Experts of a small language model: 64.4M parameters.
Below are experts of layer 5 (counted from 0) of a mixture-of-experts language model. Rows are named router (the router's row for the expert), gate (a neuron's input weights, with its number), up (a neuron's input weights, with its number) and show model dimensions 0-95. Each number is 200 + 30 x the weight over its row's rms, rounded and kept within 0 to 999.
After each expert's rows: "gets" lists some tokens that make up at least twice as much of what it gets as of all text; "comes after" lists some tokens at least twice as common just before its tokens as in all text. This comes from a sample of Wikipedia text that the model never trained on. Tokens count by the router's weight.

# expert 91
router,212,241,187,197,161,150,178,272,210,199,205,205,229,221,169,188,170,229,235,210,201,186,237,236,237,156,206,232,203,171,225,225,152,192,197,199,228,205,208,217,186,232,163,230,242,203,242,134,228,193,186,176,180,223,221,201,177,170,211,229,258,163,148,239,149,167,216,170,115,148,187,172,234,209,142,159,195,169,203,168,226,207,187,218,208,237,196,178,215,177,224,261,226,227,231,194
gate0,182,214,226,180,176,207,226,179,206,222,205,167,139,184,206,225,127,156,233,155,200,194,172,199,240,205,227,215,223,192,160,171,137,188,169,192,254,227,142,234,231,231,219,188,196,178,173,204,236,153,198,171,162,171,227,164,250,264,192,178,190,218,172,197,155,194,205,245,178,179,178,167,145,232,177,210,191,225,208,173,168,172,220,170,178,159,195,219,173,146,191,221,204,217,207,149
up0,239,190,177,201,164,156,194,209,217,221,233,174,205,172,166,232,213,129,180,203,222,178,174,170,210,210,232,211,206,249,186,218,239,208,194,255,219,218,273,194,129,202,198,189,146,185,190,162,195,148,198,196,168,185,242,225,269,268,181,210,157,222,205,214,202,227,157,169,179,172,189,225,131,181,181,185,198,197,205,216,192,180,173,226,204,198,232,139,205,261,209,157,186,172,162,275
gets: " \"", " (", " '", " \"The", " \"B", " \"S"
comes after: "\n", ".", " \"", "\"", ":", ")."

# expert 104
router,218,219,201,218,218,201,198,199,190,169,240,144,209,187,194,225,145,227,204,189,180,198,208,220,226,143,176,170,194,202,176,166,230,166,241,199,202,158,210,183,222,189,191,156,222,194,165,189,229,212,178,231,229,193,155,205,196,160,231,211,163,205,185,192,154,164,203,254,252,195,207,245,257,171,198,241,195,162,191,192,175,223,144,206,222,212,223,182,181,157,211,250,254,166,186,185
gate0,205,261,227,212,149,172,198,196,219,191,178,213,147,161,229,227,197,180,202,210,204,210,188,193,178,184,235,261,225,222,229,226,170,238,239,189,191,237,207,227,250,190,232,236,236,224,230,159,217,153,159,187,169,178,153,235,250,218,227,268,226,181,231,238,223,177,140,183,206,147,183,198,167,199,147,257,176,228,166,151,161,246,230,225,139,184,171,216,255,194,171,170,166,148,195,263
up0,181,165,203,194,153,188,163,213,166,233,187,224,165,190,234,159,220,227,231,164,231,241,175,196,201,184,219,204,214,197,148,220,182,186,223,216,170,210,199,242,205,228,212,251,184,174,199,226,207,189,172,188,220,208,265,155,175,213,248,175,221,174,176,144,258,180,176,259,154,213,211,219,197,226,198,169,220,205,231,186,179,199,184,198,185,195,146,177,231,210,180,216,147,219,203,231
gets: " ", " —", " 0", "\n", " −", " MPC"
comes after: " |", ";", ".", " ·", " —;", " "

# expert 120
router,188,197,191,174,150,212,207,168,216,234,220,184,203,242,265,218,178,169,187,180,170,270,221,164,235,226,197,161,230,188,194,213,211,199,174,230,227,230,231,134,241,166,235,259,211,242,237,238,219,246,184,218,237,190,181,191,241,133,250,195,220,185,180,161,216,190,218,125,176,150,262,212,182,212,175,198,226,198,213,203,239,146,218,208,214,212,222,280,219,175,205,201,257,228,223,229
gate0,250,185,222,179,185,208,180,186,205,213,223,174,196,209,214,221,242,190,218,165,175,220,201,182,152,190,212,151,205,197,187,221,199,236,181,231,199,220,268,184,220,206,236,217,201,126,242,162,222,171,181,182,227,155,153,216,234,178,165,153,215,206,142,186,211,211,231,206,205,164,200,192,204,239,220,193,200,249,290,174,217,181,198,167,188,192,243,222,208,211,172,173,170,206,148,253
up0,122,200,185,227,232,170,195,185,215,229,210,215,124,175,188,193,141,172,210,231,202,232,173,234,245,242,227,175,237,226,138,202,205,235,208,182,182,207,147,202,289,210,201,169,217,209,233,234,223,186,118,205,251,177,204,223,186,204,254,287,229,185,258,201,197,182,173,205,180,164,222,203,198,161,185,234,207,188,208,238,217,195,214,167,184,171,175,233,187,234,204,203,213,185,196,202
gets: "ul", "ro", "c", " up", "ar", " con"
comes after: " in", " In", "In", " pre", " sub", " to"

# expert 158
router,245,186,225,194,172,233,198,213,223,211,212,182,190,196,185,247,198,225,145,206,216,224,230,157,165,233,191,232,245,172,204,247,177,142,120,167,210,204,171,159,195,174,247,224,230,242,238,238,172,181,255,256,226,211,230,184,245,172,267,213,167,186,182,231,151,213,194,232,221,208,221,219,203,230,196,146,151,169,192,220,216,225,216,229,181,172,194,162,200,218,190,172,212,191,243,205
gate0,217,201,192,188,222,250,171,212,226,205,160,218,222,190,173,170,233,204,156,186,216,239,219,242,203,207,131,195,191,204,237,219,232,136,158,177,167,232,170,172,196,221,170,210,231,188,197,185,252,184,227,194,179,244,229,240,180,176,261,231,184,208,204,228,158,190,188,181,221,248,208,211,162,238,251,223,211,169,208,166,166,195,169,200,190,200,188,235,254,224,182,166,177,207,192,238
up0,216,209,222,196,169,208,180,213,200,201,180,176,220,235,251,195,217,250,172,184,255,198,260,177,200,242,259,243,228,227,247,245,205,201,196,182,170,150,248,192,186,156,179,178,208,263,228,227,229,206,202,255,209,143,186,200,169,261,186,132,193,183,239,189,219,207,213,237,200,204,167,239,177,158,238,196,251,222,203,192,196,115,234,208,189,190,230,241,228,148,162,217,219,197,237,237
gets: " and", "'", "p", "k", "er", "ch"
comes after: "s", "es", "os", "is", "us", "x"

# expert 140
router,190,206,221,227,145,209,220,214,166,225,155,193,197,245,253,220,180,204,180,216,221,260,173,208,228,226,120,170,214,213,186,215,241,214,231,219,177,177,192,179,195,192,187,223,191,205,207,238,189,233,252,211,181,272,213,182,244,160,162,198,198,233,207,251,202,177,172,219,197,174,222,225,227,203,181,207,199,148,169,200,228,208,214,226,187,159,126,233,207,217,219,252,212,220,184,180
gate0,225,229,217,214,256,221,195,236,230,184,231,216,259,223,255,234,241,219,181,270,220,240,197,174,198,225,173,210,131,176,214,224,224,207,194,221,161,168,128,160,173,219,201,182,157,181,226,246,157,205,206,191,180,208,228,178,227,179,173,198,180,161,235,244,202,148,218,242,195,221,200,173,186,245,188,207,243,209,190,167,174,216,199,196,213,216,177,223,241,227,192,227,162,170,161,212
up0,243,183,249,197,169,190,247,169,189,193,188,214,225,209,233,213,141,206,177,209,200,158,186,255,161,176,198,219,169,258,265,154,227,231,202,203,206,207,172,167,195,234,206,235,219,168,197,256,144,231,229,211,203,234,232,221,219,185,209,191,247,177,206,186,177,182,154,210,215,187,111,196,235,243,181,179,213,201,191,157,197,205,186,189,204,174,182,191,221,178,131,239,191,156,245,199
gets: "r", "n", "h", "ar", "an", "k"
comes after: " K", " O", "K", " 0", " k", "k"

# expert 6
router,205,215,210,182,212,148,222,203,190,199,263,218,182,164,169,230,179,230,185,227,210,224,192,225,234,207,184,193,181,226,166,217,255,196,196,145,186,175,181,206,186,213,175,168,213,251,229,192,205,197,166,224,217,191,189,229,183,151,208,211,153,232,172,226,136,218,208,187,224,172,198,192,272,153,184,234,217,164,184,200,205,151,175,168,233,207,220,183,231,204,268,144,263,188,199,239
gate0,234,236,213,168,198,136,225,203,179,215,184,183,239,260,264,179,222,208,252,198,200,184,201,209,217,201,205,205,216,213,171,154,171,188,229,258,180,258,227,162,225,200,178,221,275,180,213,170,251,196,180,222,206,219,187,185,214,187,132,229,218,216,198,221,183,194,188,176,213,218,180,254,190,188,269,206,185,217,204,172,218,233,179,151,136,223,154,214,225,184,212,243,217,187,240,276
up0,151,189,178,198,186,190,227,208,208,197,196,126,221,185,177,197,174,221,225,206,173,244,205,209,226,227,208,182,176,165,222,209,165,177,172,238,158,191,199,139,196,210,226,220,208,183,146,192,198,174,145,187,240,136,188,200,174,201,220,201,239,173,183,187,217,194,187,207,205,167,123,190,184,206,250,220,152,217,186,160,211,169,249,242,206,219,179,123,168,244,206,198,159,205,183,193
gets: " ", " 0", " —", " 2", " 1", " +"
comes after: " |", ";", ":", " –", " -", " by:"

# expert 131
router,277,181,238,183,178,189,182,198,167,241,167,177,172,151,219,241,203,231,143,214,194,162,164,194,237,231,216,200,161,220,175,218,144,174,164,230,242,187,184,190,218,161,176,157,252,157,200,222,200,234,179,208,204,217,206,197,171,182,182,206,218,187,157,207,238,197,211,175,259,216,221,218,151,199,194,245,181,262,199,149,182,165,220,219,194,177,250,247,266,202,168,160,209,246,194,165
gate0,174,171,231,190,235,185,212,184,164,255,152,218,222,194,137,202,203,185,246,209,195,188,173,197,195,175,174,162,136,134,167,249,217,190,208,180,250,161,255,189,128,202,258,208,207,177,179,227,234,216,199,200,253,196,223,164,194,220,198,155,216,197,250,205,241,171,191,173,197,184,184,236,216,238,210,222,223,210,231,195,203,161,237,208,223,195,195,273,216,185,242,207,193,195,184,173
up0,157,240,182,166,196,250,238,185,208,165,174,236,193,220,194,196,202,197,174,167,156,174,200,209,222,235,252,236,171,194,181,159,178,206,100,213,189,182,232,271,174,231,267,178,232,209,226,139,204,167,195,174,213,231,174,193,224,196,204,275,195,237,205,159,220,198,195,163,228,223,203,167,234,169,230,183,172,194,173,161,184,194,167,193,227,224,191,230,192,172,237,203,190,205,230,186
gets: " two", " one", " first", " three", " other", " most"
comes after: " the", " a", " The", " first", "The", " his"

# expert 0
router,208,261,203,151,181,222,202,233,208,225,224,138,211,240,214,204,225,204,229,124,222,211,197,178,214,233,253,210,223,180,232,211,201,178,221,190,162,200,202,203,194,186,204,179,239,190,261,239,185,191,219,272,207,225,225,262,138,172,176,225,211,159,155,155,224,168,225,153,183,164,136,217,258,183,180,263,190,181,210,178,225,141,190,201,203,215,246,194,211,241,188,254,199,193,201,232
gate0,205,189,190,226,127,152,210,192,162,217,196,168,194,207,215,191,150,220,194,142,213,196,233,218,186,241,196,174,184,215,241,203,212,198,78,153,214,170,137,177,230,207,207,182,167,213,197,179,193,175,184,237,214,243,174,187,180,110,203,191,187,169,165,250,187,246,197,208,200,201,177,232,223,220,192,237,199,209,202,165,185,153,196,134,226,153,126,188,212,171,157,214,138,215,216,158
up0,189,221,173,199,220,212,214,163,146,184,211,264,212,178,255,202,244,166,205,166,197,129,200,173,236,188,247,231,164,180,213,200,167,234,190,192,188,278,183,216,213,248,181,240,232,220,244,160,140,207,222,181,239,248,191,182,193,246,241,189,181,245,208,190,239,194,252,210,168,180,183,201,196,170,234,236,267,230,199,207,220,184,222,177,216,200,177,189,196,194,295,166,181,173,246,144
gets: " m", " f", " d", " c", " t", " b"
comes after: " a", " and", " the", " to", " \"", "ly"

# expert 99
router,261,218,203,221,134,191,184,225,212,136,208,149,206,248,206,180,199,239,232,238,187,173,240,257,175,188,186,204,204,150,216,204,183,138,152,225,235,170,197,142,197,177,229,218,200,238,209,227,169,223,186,246,196,239,162,182,188,214,224,190,181,191,182,165,158,186,204,204,139,166,139,227,253,235,209,206,161,229,180,186,209,190,194,200,207,273,227,146,249,192,204,264,192,227,247,194
gate0,222,198,213,297,189,221,210,212,237,153,186,204,216,217,232,179,188,177,155,174,197,186,205,195,184,163,173,177,211,140,186,186,139,230,165,182,168,203,241,198,245,226,227,218,211,177,153,206,201,150,216,145,196,206,251,187,241,187,206,210,193,126,202,191,166,183,185,190,196,230,250,287,201,216,180,229,195,234,167,207,203,234,204,145,194,160,234,200,191,205,234,215,231,224,246,215
up0,163,176,219,189,195,210,169,209,227,207,183,228,210,193,212,207,189,269,150,195,177,257,225,196,218,154,189,176,169,219,234,246,198,213,205,237,220,188,219,148,246,226,181,223,218,214,184,159,229,175,236,141,160,192,222,199,177,227,220,180,252,218,169,271,280,177,208,233,203,256,204,234,193,159,196,159,188,211,196,225,136,194,215,184,175,223,200,146,194,169,253,119,208,187,173,166
gets: "The", "M", "S", " The", "B", "A"
comes after: "\n", ".", "===", "=", "==", "-"

# expert 42
router,223,266,212,165,192,199,191,183,150,230,202,183,247,160,197,209,205,225,217,228,220,157,153,218,229,211,132,192,226,201,154,259,156,185,222,160,242,176,178,198,194,202,240,193,239,214,195,236,216,247,209,173,224,139,260,171,160,214,145,229,172,169,152,166,224,213,188,252,248,201,251,186,196,210,241,209,162,194,200,195,191,191,203,224,234,195,231,225,208,208,182,183,228,200,211,187
gate0,209,201,152,194,217,183,183,210,168,156,208,197,253,169,237,206,168,161,184,210,222,186,206,225,187,190,172,203,206,196,211,251,187,196,185,185,173,211,184,277,190,217,231,191,170,229,221,183,174,143,163,175,165,167,168,189,189,188,137,221,224,177,199,160,185,224,201,156,190,230,221,187,175,180,154,171,178,157,202,182,201,212,233,166,221,210,189,172,162,226,191,192,200,200,199,199
up0,204,190,222,175,192,209,146,166,176,206,245,254,155,156,209,245,184,223,177,145,181,204,154,204,213,230,155,181,263,269,196,205,223,161,226,174,202,179,198,203,184,228,196,259,190,210,196,286,151,251,138,217,241,235,209,183,180,190,192,214,198,262,232,167,178,223,200,227,184,170,227,196,193,252,194,153,210,211,162,186,203,201,179,202,156,219,227,226,252,164,233,239,238,199,215,182
gets: " first", " a", " second", " only", " last", " known"
comes after: " is", " was", " the", ",", "),", ")"